config.yaml
d_expert: 32
balance_loss: 0.000401
learning_rate: 0.0115
lr_mult_up: 1.22
Below are experts of layer 3 (counted from 0) of a mixture-of-experts language model. Rows are named gate (a neuron's input weights, with its number), up (a neuron's input weights, with its number), down (a neuron's output weights, with its number) and show model dimensions 0-127. Each number is 50 + 12 x the weight over its row's rms, rounded and kept within 0 to 99.
Before each expert's rows: "comes after" lists some tokens at least twice as common just before its tokens as in all text; "raises" lists some tokens whose logits its average output raises strongly, later layers aside. This comes from a sample of Wikipedia text that the model never trained on. Tokens count by the router's weight.

# expert 69
comes after: " S", " W", "S", " |", " D", " T"
raises: "ign", "gue", "ga", "il", "en"
gate0:32 28 68 63 58 55 47 52 54 49 42 53 67 48 28 54 48 62 32 58 28 34 48 77 64 42 41 55 51 46 30 60 56 34 77 64 56 53 29 44 62 36 41 53 41 46 49 72 42 54 43 51 38 54 43 36 80 41 46 26 42 39 53 58 69 50 40 39 70 52 50 35 38 43 43 32 31 51 57 33 46 49 54 58 32 49 69 38 50 43 68 50 42 54 42 51 64 33 48 54 37 30 49 35 34 50 21 57 52 49 42 56 70 31 46 45 44 59 56 56 43 52 43 48 62 42 72 57
up0:58 52 60 54 64 60 35 56 38 72 51 50 28 37 57 78 68 41 63 51 65 47 62 50 59 25 49 56 57 53 44 50 46 42 59 36 45 44 32 40 54 53 46 67 67 67 59 60 73 47 56 55 53 27 44 53 25 65 63 50 76 55 48 48 58 69 46 41 41 41 52 38 61 45 46 49 36 54 18 59 55 34 66 53 48 77 51 41 37 43 71 36 66 51 52 37 57 72 53 41 42 62 54 47 47 43 27 39 48 33 66 54 67 45 54 51 34 48 41 55 46 56 35 29 46 64 67 48
down0:36 38 49 64 40 48 48 38 62 52 43 62 68 60 34 54 55 70 35 44 49 61 33 47 64 47 38 50 53 35 61 39 30 56 38 57 62 34 36 36 58 58 51 35 39 81 49 33 39 53 47 61 41 58 48 52 72 34 46 56 43 61 49 75 56 58 44 49 52 41 47 57 26 62 41 46 34 61 63 60 64 64 40 52 43 25 62 60 32 34 65 40 41 36 46 44 22 35 58 49 35 41 71 46 40 60 51 61 40 33 34 45 59 46 66 64 66 51 76 66 66 56 51 51 38 54 41 42
gate1:79 32 44 59 28 46 53 64 69 51 34 55 59 39 49 44 62 39 71 71 50 53 28 49 38 41 61 52 47 50 51 52 42 52 28 70 56 33 66 39 39 51 47 56 47 59 51 56 62 61 56 57 48 64 43 31 47 47 56 79 44 65 28 30 33 55 48 48 41 50 48 40 54 48 73 60 60 65 20 43 34 78 46 55 63 61 59 46 48 67 79 60 27 39 47 57 55 44 55 53 38 43 65 65 61 49 44 53 47 42 50 53 58 27 57 57 63 54 29 56 38 51 42 58 48 53 56 40
up1:65 54 56 45 54 42 60 60 71 71 54 39 44 62 49 63 38 53 49 49 65 62 58 42 36 35 62 64 54 36 32 56 58 34 41 51 57 56 52 49 41 41 50 60 37 40 50 27 59 40 62 32 56 64 48 55 13 44 53 47 52 47 66 27 52 44 51 68 31 38 54 43 53 58 64 45 41 57 57 41 59 70 46 56 78 58 33 38 27 39 24 35 44 38 67 51 54 51 58 36 57 43 38 48 43 32 59 39 48 59 51 31 61 51 47 39 26 20 45 54 37 48 74 67 58 52 47 41
down1:38 56 58 59 39 76 58 45 63 57 36 48 44 51 36 55 55 50 48 55 51 33 65 41 46 65 52 49 42 48 43 23 42 43 56 61 49 57 63 45 72 40 51 57 49 74 40 29 52 71 49 44 43 26 67 63 55 37 55 56 37 57 58 54 33 59 19 62 34 53 49 36 55 49 50 43 48 37 39 63 43 59 29 37 71 59 56 68 49 49 45 34 33 46 54 59 65 39 73 48 39 45 37 70 57 24 46 51 65 52 57 58 45 48 67 46 81 46 60 55 61 39 35 58 47 61 24 56

# expert 63
comes after: "1", "2", "0", "3", "4", "6"
raises: "dy", "mp", "rd", "hr"
gate0:66 64 53 48 45 72 74 66 61 43 49 49 46 52 50 64 51 59 71 67 53 42 42 73 48 33 37 59 65 44 52 49 47 56 44 55 58 42 49 48 52 34 37 43 49 69 48 42 58 67 42 52 50 65 45 22 53 40 40 37 52 25 66 37 54 72 53 49 32 37 83 54 40 43 67 46 58 52 36 71 51 61 50 44 55 44 39 59 50 51 53 61 81 51 47 69 42 63 37 41 45 24 36 59 63 61 70 37 21 44 65 54 56 41 49 35 40 35 53 47 58 44 49 37 35 49 44 39
up0:27 69 40 43 31 64 62 36 55 48 64 47 70 43 44 58 48 67 39 49 51 66 48 53 63 60 57 49 39 58 48 59 60 69 65 39 36 38 37 58 39 50 74 73 58 53 52 61 49 42 37 63 46 52 57 51 47 49 70 60 41 64 48 51 49 32 60 36 52 54 59 49 40 33 65 69 56 63 42 36 45 81 63 50 53 55 45 44 64 61 49 62 55 58 55 67 37 40 59 45 66 33 52 57 39 38 66 53 32 59 43 49 40 59 36 76 37 37 75 55 56 55 41 13 71 44 53 49
down0:41 40 50 37 48 65 41 57 43 46 58 41 56 43 47 89 67 71 68 58 42 22 65 75 42 52 57 53 58 33 57 27 62 52 43 39 28 55 71 61 31 54 56 59 57 42 46 60 58 73 56 70 48 55 53 56 46 56 57 69 38 47 42 65 52 59 41 39 37 51 65 38 66 46 61 44 61 42 62 63 58 59 54 58 57 29 38 64 31 68 43 32 48 55 38 53 33 56 38 71 52 38 57 66 36 48 37 59 51 53 41 43 64 52 35 56 57 42 31 45 76 59 42 60 55 52 43 48
gate1:71 44 52 64 44 30 41 60 32 50 48 63 48 41 59 37 47 49 85 69 41 43 33 41 53 41 52 67 50 45 56 62 38 49 54 60 69 35 61 57 62 44 43 73 69 47 57 50 45 49 30 50 35 47 71 56 40 52 41 38 61 40 51 35 40 55 48 50 55 48 44 44 57 59 70 32 69 55 63 37 29 32 78 67 34 57 37 38 47 43 52 21 51 39 61 64 41 46 60 58 27 28 49 71 47 35 65 42 49 64 40 47 58 32 57 40 48 39 57 40 53 63 42 60 40 49 41 46
up1:60 67 75 41 62 43 72 51 64 31 27 62 53 65 70 45 67 56 51 39 35 61 37 41 35 57 37 72 34 31 48 38 58 48 53 49 39 61 43 44 45 49 44 51 52 58 18 37 56 65 62 43 73 55 52 51 43 58 49 40 53 54 72 30 37 34 48 49 56 55 54 37 38 58 42 52 52 52 65 53 44 68 58 53 29 56 59 54 48 48 55 42 46 80 52 46 49 28 40 74 44 75 54 54 65 32 64 54 43 72 60 37 41 52 41 45 56 41 47 48 32 33 57 52 46 51 28 53
down1:48 47 52 40 49 52 60 67 55 49 41 25 25 42 60 41 37 33 39 56 68 48 20 49 50 49 33 47 76 61 30 69 60 48 58 57 26 41 37 54 34 68 55 58 36 42 43 59 42 47 62 42 46 36 50 58 50 46 44 57 40 62 42 39 30 49 59 44 68 60 37 54 38 61 37 30 58 72 59 28 43 50 32 57 51 46 65 27 66 44 40 56 44 50 62 52 33 57 53 45 16 51 58 45 49 65 56 69 54 51 45 57 41 53 24 58 53 54 57 24 52 54 48 62 58 63 61 38

# expert 79
comes after: "\n", "-", " re", " Re", " con", " de"
raises: "li", "er", "u"
gate0:44 57 66 51 40 46 66 66 50 68 57 48 65 40 51 33 45 58 31 39 53 56 40 53 39 56 42 49 50 42 66 39 34 49 75 55 59 35 27 47 46 42 60 43 61 48 53 60 55 51 43 41 65 37 67 43 54 60 64 60 45 47 46 30 36 60 58 54 44 62 44 38 58 35 36 39 41 28 41 49 60 76 50 46 35 42 52 41 70 47 29 67 65 44 50 50 52 41 43 45 55 43 58 44 52 17 41 50 62 36 42 69 67 44 37 65 53 36 64 58 58 19 12 60 32 56 54 38
up0:42 77 50 62 45 57 32 49 59 43 42 52 58 49 45 24 46 57 29 53 56 77 57 46 49 48 65 34 41 53 47 50 51 35 47 63 40 55 39 53 49 46 25 55 28 47 52 51 74 52 72 57 47 66 58 44 41 32 42 58 51 48 36 50 45 30 59 35 61 22 45 53 37 43 70 55 37 42 50 53 51 59 40 41 36 38 47 56 34 43 50 54 81 52 58 42 73 33 39 37 53 46 25 52 43 46 63 29 45 61 59 51 29 62 51 30 40 26 64 47 66 50 51 50 41 68 63 38
down0:74 55 67 52 40 64 49 59 40 41 53 50 63 43 54 37 46 58 55 64 69 74 61 45 75 67 27 35 58 56 64 41 51 49 52 76 60 63 51 59 49 36 47 47 24 48 34 36 39 53 45 43 63 46 53 36 58 38 39 52 44 38 60 57 53 57 64 52 64 30 67 53 48 51 49 76 42 73 41 53 68 33 49 68 45 15 53 50 59 43 41 43 40 30 53 33 56 54 45 50 36 50 47 43 57 71 47 34 43 63 62 58 27 32 44 65 64 43 61 51 61 62 63 50 55 38 58 52
gate1:62 46 46 61 43 44 43 51 59 64 61 42 54 46 47 47 56 35 44 54 52 25 55 68 51 53 55 49 39 56 49 59 57 32 73 35 59 63 27 56 62 57 34 40 61 62 42 85 48 42 33 42 21 70 65 29 43 51 43 70 56 36 57 57 33 40 49 54 39 48 47 37 45 46 34 52 35 42 29 43 61 37 54 48 52 50 51 38 37 59 50 45 43 50 51 61 67 54 64 54 47 39 56 53 26 30 32 64 48 41 62 34 57 45 53 64 45 74 82 49 25 56 52 50 43 68 56 69
up1:59 31 87 39 58 47 37 55 55 42 49 58 74 66 54 50 84 16 51 56 57 65 41 47 47 75 30 30 30 57 45 54 15 50 47 38 42 41 52 50 59 48 49 47 51 51 18 55 53 58 60 65 37 34 43 60 50 50 50 51 75 52 52 50 48 54 48 34 63 72 48 42 42 43 65 52 43 55 36 49 58 46 54 77 62 41 47 42 52 51 44 53 41 43 64 48 62 48 40 70 62 44 35 68 53 46 42 46 49 45 45 38 51 54 50 43 48 50 33 50 41 76 34 50 55 50 60 55
down1:54 63 55 39 43 55 59 47 72 40 47 44 45 50 45 56 55 53 45 55 52 56 53 52 36 82 24 44 43 33 55 45 38 56 36 65 77 58 74 23 59 28 35 19 61 58 53 44 33 40 38 60 60 51 43 41 48 49 42 25 41 51 54 47 82 55 45 47 43 59 54 38 52 44 48 37 52 46 61 70 50 49 57 39 65 76 60 57 43 56 61 42 36 54 50 65 47 45 53 62 71 51 52 69 34 48 54 32 42 51 37 41 60 46 53 20 59 40 47 50 64 50 53 50 19 61 49 47

# expert 31
comes after: " ", "2", "1", " (", "3", "4"
raises: "har", "ree", "era"
gate0:39 38 55 70 47 27 40 54 76 39 43 36 44 41 33 49 49 50 41 40 58 30 45 61 50 28 48 58 57 35 22 73 33 47 59 49 64 53 68 46 43 60 52 54 49 25 44 54 47 24 56 47 40 41 34 50 53 65 45 37 49 54 53 44 49 43 46 62 35 53 58 27 47 55 75 50 55 72 51 72 62 68 52 49 45 51 58 55 27 29 55 60 50 52 38 70 44 37 48 56 51 52 42 42 32 42 58 52 45 30 54 53 39 46 23 54 41 29 57 43 62 48 43 62 69 45 79 42
up0:57 33 30 62 45 62 65 42 39 41 59 40 41 56 55 45 33 46 50 33 54 47 57 54 59 52 55 48 48 64 48 58 68 55 22 57 23 39 43 62 59 63 44 47 67 38 36 53 36 70 52 52 52 30 76 55 55 42 21 48 36 57 34 42 50 54 52 37 44 47 85 28 39 54 40 58 53 70 31 73 38 36 61 65 51 38 51 45 39 64 41 50 45 67 40 58 64 51 67 54 43 38 53 51 68 46 34 47 47 52 52 66 47 55 53 58 44 59 44 50 66 45 28 45 22 35 53 63
down0:67 62 55 52 53 52 72 46 66 52 37 30 54 74 28 41 32 51 47 52 46 55 50 52 63 55 62 43 44 43 71 40 68 40 29 56 23 69 53 55 29 47 49 47 41 71 64 50 43 45 44 38 69 39 74 52 21 76 46 26 28 56 49 49 43 60 41 38 55 61 48 47 67 33 61 56 61 59 56 47 29 40 35 37 59 60 52 63 39 43 56 54 40 75 47 48 57 41 60 69 42 47 53 47 54 52 52 52 53 60 60 56 47 44 24 38 65 51 34 35 35 52 49 55 34 41 52 62
gate1:43 41 60 75 41 38 63 47 37 57 46 60 50 53 57 46 55 42 35 81 35 47 58 44 73 59 26 50 53 69 55 52 58 56 53 47 37 32 29 40 45 47 36 50 59 29 60 54 55 58 72 51 57 53 42 38 45 51 51 39 50 64 64 48 49 54 50 43 43 61 71 43 49 49 60 35 23 68 30 50 43 63 51 59 48 58 65 35 38 63 26 31 44 46 49 53 70 50 37 48 40 51 63 72 39 52 44 53 58 52 47 71 53 27 59 59 50 67 51 24 72 55 55 57 79 67 36 45
up1:33 44 52 49 31 59 59 34 55 30 47 42 59 47 39 61 51 38 32 68 70 40 33 60 61 61 71 63 53 47 53 46 43 54 54 65 35 66 57 72 54 70 69 55 49 49 40 42 51 53 32 53 08 46 55 49 47 38 44 47 58 42 44 63 64 46 61 56 41 58 39 44 45 68 40 55 56 36 37 65 48 58 35 34 37 48 51 41 59 29 32 51 34 47 70 56 38 44 58 65 48 35 59 51 47 43 63 28 48 32 13 41 43 24 51 43 36 51 63 55 49 48 55 41 65 45 52 54
down1:48 47 41 56 63 48 48 67 56 38 53 41 57 52 67 50 28 64 43 36 56 63 43 45 40 39 55 48 46 40 26 57 56 62 40 36 48 58 63 75 64 52 46 42 32 45 53 23 58 45 51 51 40 60 64 46 56 60 33 68 52 38 49 60 82 23 59 48 46 36 35 61 68 62 66 37 47 38 53 36 50 35 53 69 62 53 68 37 53 66 37 46 33 66 54 35 45 66 52 45 56 73 59 49 49 47 43 61 48 47 66 44 55 37 44 75 66 42 22 38 54 60 34 48 61 37 69 42

# expert 122
comes after: "9", "1", "0", "2", "8", "7"
raises: "sson", " Angeles", "mil", "shore"
gate0:35 45 50 56 53 56 47 44 37 71 06 42 43 68 57 62 47 48 45 71 41 44 53 36 89 59 55 53 48 40 50 56 54 14 47 49 55 62 54 45 57 38 58 52 39 45 46 31 61 55 45 45 57 39 24 46 42 36 35 29 52 58 51 57 38 59 31 47 63 51 42 40 34 53 69 51 53 50 50 49 40 26 69 46 65 65 57 50 66 47 53 56 47 57 38 64 48 58 70 55 51 31 51 52 67 54 56 35 59 65 42 19 44 45 38 39 59 46 50 54 45 59 49 38 48 58 61 32
up0:53 50 51 54 56 64 52 66 75 50 47 47 60 64 56 56 35 72 52 48 81 44 30 54 41 49 56 35 51 55 43 58 69 35 67 65 53 45 57 38 40 43 43 75 58 73 47 54 54 41 39 50 33 68 52 37 24 51 36 52 54 43 61 44 60 63 51 58 60 62 53 62 63 42 40 76 38 48 22 62 36 63 73 39 45 51 54 45 56 49 52 43 43 57 78 67 60 57 36 47 48 44 69 62 37 58 62 43 48 21 42 51 30 51 59 51 41 57 52 30 32 39 45 36 44 43 48 35
down0:60 52 57 54 60 46 67 62 39 35 60 30 52 32 39 58 51 51 39 69 42 52 41 41 62 56 61 51 36 42 53 41 55 41 68 35 42 40 55 46 50 47 50 43 38 61 50 45 49 71 52 57 70 26 49 73 72 64 62 30 32 56 44 62 57 52 60 37 45 59 55 40 41 52 54 52 72 45 62 21 72 63 66 67 78 52 44 52 49 34 40 38 36 39 63 50 80 17 45 65 31 59 61 49 49 65 53 56 46 69 61 39 62 42 66 47 58 42 66 60 49 49 53 51 61 42 46 49
gate1:58 41 61 55 54 65 45 35 45 54 43 37 23 55 58 55 66 83 62 49 78 49 46 40 49 38 28 55 50 49 47 63 33 61 67 88 56 62 59 39 56 56 40 64 45 32 70 54 46 36 63 51 40 59 19 53 51 74 48 58 48 39 61 36 54 70 68 69 52 44 51 38 45 40 62 51 37 44 50 56 38 51 43 62 45 54 43 37 57 66 46 62 59 52 37 67 61 42 59 54 72 40 51 47 52 37 40 50 46 46 25 62 60 52 48 64 68 50 53 50 42 71 57 49 36 52 66 53
up1:36 53 81 51 48 72 45 61 44 43 33 43 55 50 49 41 44 49 51 21 67 23 53 47 67 44 44 58 52 64 59 52 38 50 37 27 72 36 74 40 51 57 50 69 52 46 43 46 37 47 50 63 55 38 38 40 64 60 43 39 49 47 51 42 34 52 57 63 41 66 67 43 64 54 58 63 50 64 41 35 41 65 72 49 41 63 48 54 42 60 37 46 54 30 58 39 27 53 54 49 59 30 82 55 65 66 27 41 47 37 30 40 46 58 31 43 57 40 47 51 71 46 44 53 48 38 55 53
down1:56 54 43 33 49 40 50 66 49 41 54 41 47 61 52 51 43 42 45 53 49 50 37 63 50 69 57 67 41 68 47 47 37 50 73 29 53 35 39 49 33 32 61 57 48 33 25 51 38 48 41 36 50 70 58 63 54 51 37 49 71 57 59 66 57 47 57 74 15 39 64 54 57 44 37 26 38 54 53 52 43 51 53 35 55 58 35 62 40 41 71 41 37 40 81 43 58 32 55 59 41 58 57 63 67 58 63 65 46 65 57 79 39 42 45 38 53 41 71 62 41 45 58 45 46 62 68 52

# expert 59
comes after: " in", " S", "s", " A", " C", "S"
raises: "press", "use", "itude"
gate0:70 64 58 62 53 59 45 48 71 52 72 49 56 58 53 08 50 53 50 51 52 48 40 51 63 70 50 41 32 33 47 36 57 63 59 63 70 61 62 40 43 51 45 40 66 28 31 55 63 62 38 40 57 58 55 48 58 23 55 36 75 59 30 34 56 51 59 38 46 42 60 53 29 26 49 28 51 50 46 43 46 40 54 57 34 39 40 46 54 65 26 46 53 62 63 53 59 56 69 58 48 55 68 51 46 36 35 62 18 60 53 59 64 57 68 59 61 55 47 58 58 51 53 46 52 48 48 55
up0:32 65 47 42 56 60 36 36 46 45 71 59 55 63 39 51 34 65 40 53 44 42 45 51 54 52 42 68 51 38 40 31 42 48 40 59 25 41 59 39 58 60 69 74 52 31 57 80 67 65 50 39 32 55 50 58 65 56 73 55 59 66 50 64 71 51 44 60 81 45 58 42 27 50 38 41 34 26 53 57 57 52 58 37 43 52 33 49 78 35 42 63 55 38 54 75 46 62 55 68 34 53 46 61 54 49 55 51 46 44 51 56 36 54 60 33 44 45 52 58 63 42 33 60 38 42 47 48
down0:41 49 50 21 52 43 53 34 58 72 50 47 54 52 78 54 39 49 59 43 32 49 41 46 50 56 65 75 67 49 64 59 58 64 33 62 45 55 60 37 22 89 54 21 43 52 59 41 42 39 56 55 34 55 45 38 57 62 55 67 54 27 38 55 53 46 51 57 50 40 42 51 42 44 51 78 54 38 30 43 43 60 58 50 55 63 45 56 51 45 63 48 49 29 51 36 58 52 43 54 59 65 43 50 55 58 30 43 66 49 32 32 64 38 73 58 26 51 57 43 58 55 44 32 33 61 51 41
gate1:58 75 52 61 42 50 80 55 72 56 65 50 37 53 57 29 54 47 59 53 55 54 34 39 55 48 61 47 52 22 45 39 63 62 54 41 32 69 80 54 42 45 45 40 53 46 44 54 25 52 43 51 35 44 47 67 54 49 51 50 62 46 48 55 14 46 39 57 35 33 46 50 52 51 62 53 48 45 52 51 37 68 53 47 67 58 45 65 63 46 46 72 56 47 64 44 54 48 62 38 39 32 40 65 73 48 46 75 45 56 42 52 70 69 46 37 39 50 80 33 48 67 52 44 64 47 40 32
up1:21 44 39 54 30 50 28 43 77 67 35 47 34 27 38 50 56 32 66 77 59 31 60 35 61 41 58 57 31 47 54 79 47 74 50 39 59 46 19 50 63 56 46 44 55 37 49 53 52 36 43 56 51 32 29 56 42 45 46 56 44 56 52 36 74 57 54 46 48 32 73 43 52 60 45 49 40 37 48 50 47 47 37 55 67 42 38 52 49 40 52 68 43 45 52 48 48 24 42 27 51 49 51 44 62 55 38 53 43 63 77 37 54 65 49 35 43 45 32 50 52 54 49 58 47 45 53 46
down1:46 56 58 43 39 56 64 22 54 41 39 67 49 60 44 32 57 48 57 68 56 65 42 65 51 23 25 90 66 45 56 62 48 38 52 43 62 30 53 33 55 25 54 42 45 62 57 35 52 49 58 46 54 44 52 45 43 55 63 40 59 50 33 46 54 69 52 65 74 49 41 53 79 45 42 51 64 63 72 74 35 44 46 57 46 47 32 60 55 66 48 47 58 41 38 62 40 52 57 53 46 54 35 62 53 68 48 51 40 65 59 44 55 50 46 25 64 51 62 50 53 28 47 66 42 34 58 42

# expert 51
comes after: " A", "\n", "-", " S", " D", " a"
raises: "s", "ed", "."
gate0:75 56 71 31 26 66 50 49 53 64 60 64 57 35 38 38 50 49 58 47 47 71 65 39 15 63 54 57 16 49 63 48 65 56 43 42 67 40 68 65 57 32 67 58 49 47 52 70 62 77 74 58 38 44 58 41 48 36 57 61 36 48 47 55 43 61 50 48 64 34 40 21 47 47 44 48 29 32 62 53 40 59 37 45 57 45 56 54 37 48 47 57 50 48 41 64 53 42 33 58 42 43 50 32 46 47 56 75 59 56 48 53 52 62 43 47 61 54 38 48 36 60 45 37 37 42 47 45
up0:66 26 61 40 52 66 46 58 64 58 51 39 59 52 56 11 69 81 44 53 44 53 57 51 46 31 62 53 44 42 63 59 43 63 41 34 45 36 44 53 38 54 57 52 49 60 58 56 33 52 41 40 37 28 51 49 65 50 59 48 53 34 43 34 35 47 66 39 42 34 63 35 66 65 42 72 58 39 54 49 41 51 47 63 51 59 44 45 77 44 50 55 36 60 37 55 68 77 36 56 68 38 46 48 46 52 43 41 46 57 34 71 44 41 56 56 76 62 34 59 69 53 54 43 51 70 47 32
down0:41 65 49 43 41 70 38 51 46 51 52 67 48 79 43 53 51 60 57 40 41 52 41 57 58 45 30 32 39 14 46 37 41 35 56 54 56 65 28 52 33 45 61 66 61 54 60 46 41 48 27 46 57 47 59 46 69 53 50 58 55 51 64 56 39 34 54 31 48 40 42 50 22 48 54 62 49 76 62 65 51 44 61 58 58 60 24 53 55 58 63 63 42 42 53 74 53 47 61 57 37 26 46 35 45 48 37 43 43 27 70 67 29 58 42 55 59 38 57 61 61 60 56 35 68 48 44 33
gate1:72 48 58 66 52 62 58 58 42 37 40 45 35 49 57 42 55 55 48 39 46 61 27 52 52 39 67 33 47 40 62 52 46 58 58 22 41 34 56 59 58 44 51 36 42 59 42 71 42 62 52 55 24 51 65 36 62 47 57 51 55 43 55 50 30 64 61 66 33 34 61 29 57 65 75 43 58 37 69 50 50 52 36 33 59 48 47 36 53 57 50 52 83 49 74 58 50 54 45 59 39 36 32 35 39 34 44 54 49 50 61 42 70 61 58 72 44 74 48 58 43 41 38 45 30 34 47 29
up1:52 45 60 38 63 56 57 50 41 42 45 45 46 43 55 65 49 43 82 44 53 51 53 73 50 45 36 51 70 58 45 71 50 67 72 22 57 25 63 37 55 57 29 54 67 40 55 61 70 50 55 51 44 62 69 70 36 41 48 61 49 51 46 32 47 64 25 67 59 77 65 51 54 38 62 39 70 72 64 57 36 54 52 57 34 51 44 49 50 42 46 51 55 50 63 52 40 51 51 43 14 66 63 38 49 53 32 37 67 36 41 53 51 59 57 66 35 52 41 44 31 48 49 45 42 53 55 57
down1:31 48 32 44 63 61 20 50 40 52 60 50 48 47 39 33 59 50 62 30 47 46 30 54 50 56 41 49 41 39 51 55 48 61 38 43 57 48 49 42 35 60 77 38 56 37 37 55 45 57 36 57 70 55 60 53 57 37 54 35 53 42 35 51 63 80 59 52 44 34 59 62 29 50 40 53 61 44 61 48 35 44 31 42 68 35 57 23 54 74 50 27 58 40 35 47 60 65 56 68 50 40 39 54 54 78 77 51 34 50 52 40 41 48 65 48 45 64 45 64 40 32 43 60 29 52 44 34